python train.py --experts_per_token=2 --d_shared_expert=128 --activation="squared_relu" --router_score="sigmoid" --normalize_top_k=true --balance_loss=0.0109 --balance_bias=false --init_std_router=0.0138 --lr_router=0.000532 --vocab_size=8192 --tie_embeddings=true --optimizer="adamw" --beta2=0.95 --seq_len=512 --dataset="wikipedia_en"
Below are experts of layer 7 (counted from 0) of a mixture-of-experts language model. Rows are named up (a neuron's input weights, with its number) and show model dimensions 0-55. Each number is 128 + 32 x the weight over its row's rms, rounded and kept within 0 to 255. Numbers have three digits each.
Before each expert's rows: a language model's description of what the expert responds to. This comes from a sample of Wikipedia text that the model never trained on.

# expert 29
What it handles: Nouns naming a person's job, title or relation, often after a or as in biographies, such as director, player, Minister, husband, pitcher.
up0:140131085061115083141134091154155140075171152106139149135136103169185073103157170117124109157082193096121128189053184091101106134187138180132135131121121125191135134086
up1:132118116102137176124126108081161082101138102174142173139162121130114100197095100068175095092051163154141135078087131095058183052141136113132115140111094167168152135142
up2:134178144091178140159107104178142140117112091072158099130154089125122101188115163124099164111055109166159155117091115112077172122110068131147116127154081144127127133104
up3:153157115180132113080153163135158071128111184097154126063083112120132140089099101176109137132132118156170115166161132101064205113125101189166103149145152129144102163102
up4:136217093097097136093167130130199165195114125106135154107104067170111101143172146101119090107101146133110119179036091140137114143146120168157108127136144143082123174113
up5:107165127117113119085156168133141191129058053113111105123119104117142087120218122134135073135128132071113127174121110132103085146104119155109156122154156086019133093126
up6:157091138207123169090129130132090044153102121178151100061113170134074108117141081122153026120108191154174131156151058159152096147183118148171151146153177124115113128089
up7:113129127124155167153128122145162121139085170135195108145137077168155142078167158079156135101126160107126154165060128086150043132199108153094082116114140149215172108123
up8:029089103153063126129135127130130202135132097102114171156117163180184118130137119159096130095149146131118090146057041114137128181190077133140148076149058133167158131138
up9:172130134120203133146137112069168127121047113162119127160110143118158146176134069133160013170150136086109088140104147111109183121178078167059108118139067115151086165137
up10:129150106124168157156074103159117042101085107127132138141168147163133194085129073152119123127080107174108119167167149140116122103175118143121062160127091180130185125113
up11:136081105140122118149146081174098146089085116184156212146151074154117166089146099137121138097095102126133107158139136134055187095185121187118133072134099121139126161103
up12:146141181127134139184129143152122144154133126108136099102151096150153120122145151105154165127052142136126137126082113180090091129106123043148078111116160073106078095138
up13:131115145155105120152107169121091136094133155153123086128150110189157107130130077104111104185169111119154083132126126172117165093170126041157154056128137075159124176171

# expert 30
What it handles: Final or inner digits of multi-digit numbers like 24,000 or 1,184, and magnitude words million, billion, thousand, Total.
up0:099101067118087148093066151095179114176142127151134178143105155127142132184062098158020109096121171177115153112099110153104111122083084150196207061123149084118055143098
up1:116148193052125150165098106143134150122071086115140153086121111125124165158138187148136131102120126144085034128084101156114128115137161140161101114130135158131065117089
up2:173153067154057117084168050056138167110135147127188183107128089174146116095159165135125124071146180162138170160000161113158127139121111147107167124156129158094138155128
up3:096137090111030111132166126127070152123140085094128102114132159108138126114166179047143104074105169152079121115143137120098113093117139133091102065098104075115164138106
up4:176125126170126096117121085127160162113146111092163144157117081149106144142106098088047117077149109178134131117123146133160146147122125121165135139140126107152133116066
up5:239143139123113203109108125111143134129113132141130122129134114160143119028135129122124123128145129140098138118034064109131168133162143177116116086124119120130106110128
up6:148126120112168159142105141171145082150135163158142150115140122128109087120112092092188057153113125115142116114060098128084158108137112153165137073111049148138158108120
up7:090079089133069213139199132114115152145060119100124121141144105161119102181120187061112131109078147096149128116101069176117134105120109203179032102137123082174082108152
up8:164133123082125167115094151078170205092077175088111156151094172131144171146128113086078116107146114152082099141080166069152150063162071162136145135118187111133141102076
up9:068128121087083152149227160094127123087110138169127090136087116114125115068128092137134134135159171166114136166131121145074113065132159132136135138101164141081130108150
up10:116139121116107126150163064109097121096068163116152127141123179121126103101146069077128123144130109183213119101131132127110155091108118144078118171105154098078136132112
up11:166189134128138126069120056119119142135173144145102090142112143170140147139175136132171110155136145132078116134112098112177113118098128133068102030164178056101085150148
up12:129184121111078183144163118168103133112142105104187115208137087142146113140166177169154150120073163108139118156124142127116144140158098144102058137099059160126136139131
up13:114106151127157144139123119132206127155111141136109102121104122224151094138137157132036112125158161098098169133128043160131125123098153117157116147133147103127080124102

# expert 22
What it handles: Short word-piece syllables inside longer words, mostly after prefixes, e.g. conse'qu'ence, girl'fri'end, subsi'di'aries, Com, Dur, curr.
up0:150121092129116095084150143079114082113116154125162210162063107158115153143119147070146076071124115176068143153184126155117155142190135169124093098124129104103087176134
up1:192128136109074134157163150129134063125103138134130146127113105157079092164054182110147147109129085160128132040148119143135141134142126099139120116158044112185122167085
up2:161139107149107134172170154129119154142139120191138153147170096126097113138154157106157104112127101178117077195151176105104101117154201171141112089118150097122108121072
up3:108136165112117075150124123142070058081145103097127167077134083156087117120126155137167134159121116176102127142114125123122087081119180073096084077131136136090110168124
up4:152142054116159100114140089128155090151142154114162158133124090171128150129107057130119224109132131142101105113158179130048134110156198148164139124121123141144170097125
up5:155121087140145112103125104137094150087135119079089158173182097118133155154115087118157063068144144148137104174110123097114130132132129121118083162120213148187132150109
up6:149160127096100146148118164115131175186098164184066169116123141142147124094193160141119126186114123104100110110080132140133073133099144122111161170153139104138116114142
up7:178136171046102124141221164143162107130071176124109094130127113117100132149116151113125140087137099158051165101116112120127132096131131114121086131159101072082077083120
up8:155203104162065143127137118104230141138146102146168168184131098137196118130137135117070123123166115134109049114113108141130160164073076166133169076158109150135140116108
up9:129102098156141092156162109179197052074134131197157091113111142118103150168168140147119126105095077070123116126142138147113101147157199127076130110142106108125143161119
up10:145151116120085179098156141089145154128135149153160138083102174139096119131111124139038047063116105132156159069127109106074122130144087153147100145131157117131120161208
up11:143131100101109145058114113118098167152142177100125143167137083129116127201166117140105090160144121201160142161115131104099133149123161148155042107115061083125161141136
up12:130166121149100123071085096173065099133073109124178111107141116157163183139149076169145165131119156152137162121133090112085107042124153163109139130149141127113169164139
up13:100133110170150130141125192121126080104149111146123110193139133170180110149115140123098149170139151183077153143119150068151181113145065159126111137141192165126205094173

# expert 34
What it handles: The word to, modals such as can, could, should, and word-initial pieces like Co, co, be, e.g. 'can'celed, Ford 'Co'sworth.
up0:123166158164187161135128094139131087101087142169120145150129138158107128122121113149085106136134091148057143128127109112134187124110142155152113143110065093168129105116
up1:106097139073153114126157124140091100066146119117098142095156087139166134163117130178102092134083166140109095126133189090140113134138094164158146120094093107170105161088
up2:114140140139143206108072098152193066183045134139105150131115102141169130135174145089140105133042123151126128079162122096109126106144131213089138177098109095119097098120
up3:078107125149166117115148124173103099113088085165176088136158143156110121103176124133163113128141092201150163131111169119082174109181147110111114071116110155125133119168
up4:121129110125107161095132163145109148135129153100120116116106179130234075081122092160082102092163147170106134103063133167129143212110146144116154119131177097128054115080
up5:105160141122136135122128064130137128142135089118095128121067097156142101158112118136108135152106121160146069132093069124112145208127104124106124113134098122180102093133
up6:129109097110172115056122114111164129138102093185125065121157082117121155090156149135142086125111145160106070113121161088076099151156142103143111106113103047162090115149
up7:126104079116158139078130112093108160166158092131158162103098112102098159131104139114139149169095123188116078134136130120078096173156091129180135121113156168171098128113
up8:109086134124075141134175104118153195153184082133115098148108099179152095155175179083101118174150147176170151092091169134093149121105100155111061145148174147141166154086
up9:135137125075108174102099084022189149136149139177148096122124136199103146128179087077136089168177112135114116111157101062126183153080120128108160128167122122186145064149
up10:198094189104180108111129089147114144116117138141148205129112155167166108131104143141069108135135146239081170087121173105175160172121141187139143111146127113127113142113
up11:087136096105112195111190112120207152156118130136102160109105163154140084135140135100126112111144075125103156144095118091098122071175126118151130120162114154087125124035
up12:151117133175155150071130112121197086145089117102107159095115166138179096114168120036172118129116134150115135119106125090083141150169175097152110106127112112162085124164
up13:163120115113131175096127108111152136106117090106135147114120151210196133134123203120089173116188150156111104102119153128107095144148113106141171105175143102168131156104

# expert 62
What it handles: Word-initial prefix pieces, especially Al, pro, anti, para, auto, as in Al-zheimer's, semi-pro-fessional, Pro-logue, plus Japanese byte fragments.
up0:168081148098165081098156206092137128147134157135086041137102142144163083147157094158152155127147141086125140119084159123064117140124181102083059127160159095135103079153
up1:165129142172125166111100112138055062157090148140141204126149096146100095121114120138216102170144093214151134119130096087151100090198136178117121134126117141162106167135
up2:112083117110101101149133189151086130070094152115138098100191131114181141105095083163122122161160116066133136193104147157126166127150114158132109108141128051140085136117
up3:210139152082115130178107134144111159053095134150126149147136160123127121151182134137141194099071141090124137160135120177032171160101152117120104139113113180149123130129
up4:049153108110124126150145062143095123136155165126133186175136095128151125145089141154097151176141100131122139170137155106101170109155100134137155128119121164121081092061
up5:112132053107179156094179070132100119208116130152152096135135156118160110123178105165183149134142080107069083144158137137136122155146153123063060146153098108106091065100
up6:164151158135141114124106120151129109165100177132115140116151126156127102175185108083190138134108098165117111137133104142183167117139166139073137143136110145193166124149
up7:134176152169092162109121138123166096104087147110086191102154124152200071139157111145182166079179115115130167110074116114118206119168157146134120080114087159161126079068
up8:101163188106134147191115148134137133068145142136156150130139142117198144130211116126135145123150093067135126115115107140136139167125090091119138113113139113140122140150
up9:163118117143064193171159164105088062155172125131166147099090172139081135074089128168134064103127104144151109132101129114137179065092189159150094138099139142110130129131
up10:109165110173162144103212144127158099093077137151154145083128110140210124155149132149138097132131054091077098045059130132108184176145049143124104102149092137134120095188
up11:166141083146088129192164135097109122083112161141094151174124131145205107140105158151173082107117106076155143143135093145124162111128100110120159135075095094149118127200
up12:082112182106139159100078174134149084188046126189088116099090120126129123134152129139125159144095130147100145123156094105104081094128164123169072082152116104154123116152
up13:101122125142125125144149121046121195083168091087147153125114062150190077055107188172068065110085102081104146123137143168093142118158145083100135124150089094183121074119

# expert 46
What it handles: Early digits of years and counts after the, and ordinals or modifiers before nouns, e.g. 2'0'11 Census, 'eight'h studio album, 'close' friend.
up0:053090082113085128079203143188178121136120124120122157095173123131161060118175104153082150121116128142153180126106113159107187181133083158185172084125125080105168125105
up1:159095078111155143103108081162113122114100002154143108095129157095084154124074128134122131200113115134201094150171081105121158070142151083098129128152115161172083169076
up2:117080129130136134121126160045128125083141118121130131162053173178113114154129109127130048139114100118088133149163170141127180098133107155118117062123112109170126128144
up3:129082164114120201069079147128128152109103165114092067100115158151115086147111102092133125147106136140126077139123079155150099098131145136097160114152067082107123087122
up4:149063126168098148175144128079167091125148084154118108082164101145145063100115147151137153173163173144138147097201136110071119135110122110107040136025185189114124117186
up5:157126143168158121063139112162167076135124134183169135089083134194076123104104193053142096104093182145134149136143150135137159115149111142173140129100162119186164172114
up6:151083161155136193110127180111152124103093187102196142102122132154095137115161189153075101119121113161116152076135096112126112103157116114126057120102134140071130102161
up7:097116099132161107160186124112201098103124101098153154125130169104060113159105092146178054104155091112111104116126105153099130128180136138130146093095152177152058081140
up8:138142144139175194105074135171156130097120136114083151166135136130086153094127079083137045068067083089129150106168081186166123146149149147145066148155087099103162143123
up9:157133190179122199191126114135128145078142139136155134132124110146117071120112176124158151110149103111122101127127134107127135113133120126079132128143081175168116110145
up10:117183114165122116080161121142147184145139153118061098118146126118067093095105056112136109183145094142171103161103169110190193108151124122121165141091102127145147156161
up11:082091089136153197106086177084165171079128118132124096134157076227104150160087107105131119120128137124072148058160107138159115077123078151107111097155115044139177119109
up12:106116123165162167146145139148154108144024160153168130129144123204106122179098171151100136130095183174134093140080124175151094097190140124146141107133120115131097129197
up13:089111065139075207062130167106203158072142153131188123115144125180123094191118137088139090103078183139078150102132102131174113114119018193174158135142091123136142123113

# expert 2
What it handles: Opening words or first pieces of place and institution names, such as New in New York, South, San, University of, Tim(buktu).
up0:184094124167146097090155095096183179175054131136141095169119116085165136177148113139136158114134186138101120138080180108134127103113092155070123082213135136137120122102
up1:114145089112081193154118094089145160128085187086136156158071077157174085100179154092189156123185125146141143175173117109134103190171112187157143115130129106133090108061
up2:184122148111166118153102171101151089130137027165108121215106143131161113180135072151112141172140092133069075072059102106134135132148212105092130088159147111159178203102
up3:133121149131102131131169161138117089109105081103137180164149157140155160126137105158178131087191093126134164139193061109108180097118133173109069162149094172109168136149
up4:140153102072141137147180156124139092036121158150066147117159132125182117118141080145153130121144127124125170137107121105150135131145164130129132138096106142177099148116
up5:153114208101127159131149144137162127127084124108093137165124064111107087096137137113167144087135129168150088154138173112106152139113111100122118154090085124157103094159
up6:168121099116138127132167137080129088142160064185137180112173168156110147151104126084144112112168118116117114146119134099168085098130104105127142138153105171134141123155
up7:142122095132133127081132166099136105119147096179215101155128108168093029168098128145099096166123138112107112114132163145106162169154069111160120081113114095062124122190
up8:154146175117191161150145071131193124169076099094107091182026148131127113117125174094167084117134135155181162129140124103127148160124186209192101084128162150128185121083
up9:101105113120092161123099099148157084138130152159099126147155108146147082111116119066138078208106158112139177150167100128094104145094134092107103098110103155109140107141
up10:130158093191094166174107126095135137163116158191123143130134139126068086156109131138174136181194103107127122090150099106144181132143133159151059080143117131149050185093
up11:149153152134116186120189087127169108112131088118111095121154174113147149129163145162117092177104149131106107067113082105181115125163146171110123126121104157145123169057
up12:138092165116167134166152107121087202176125118178134135146087146135156192084139118130088143117111195129153089132183121124072158097144138122140080165169101095101135108177
up13:127159110129122212185130129126173077110110106121127124118118105152150114184072133120103104083150144159129075120092111067152086091174133166087138176117150120140178106137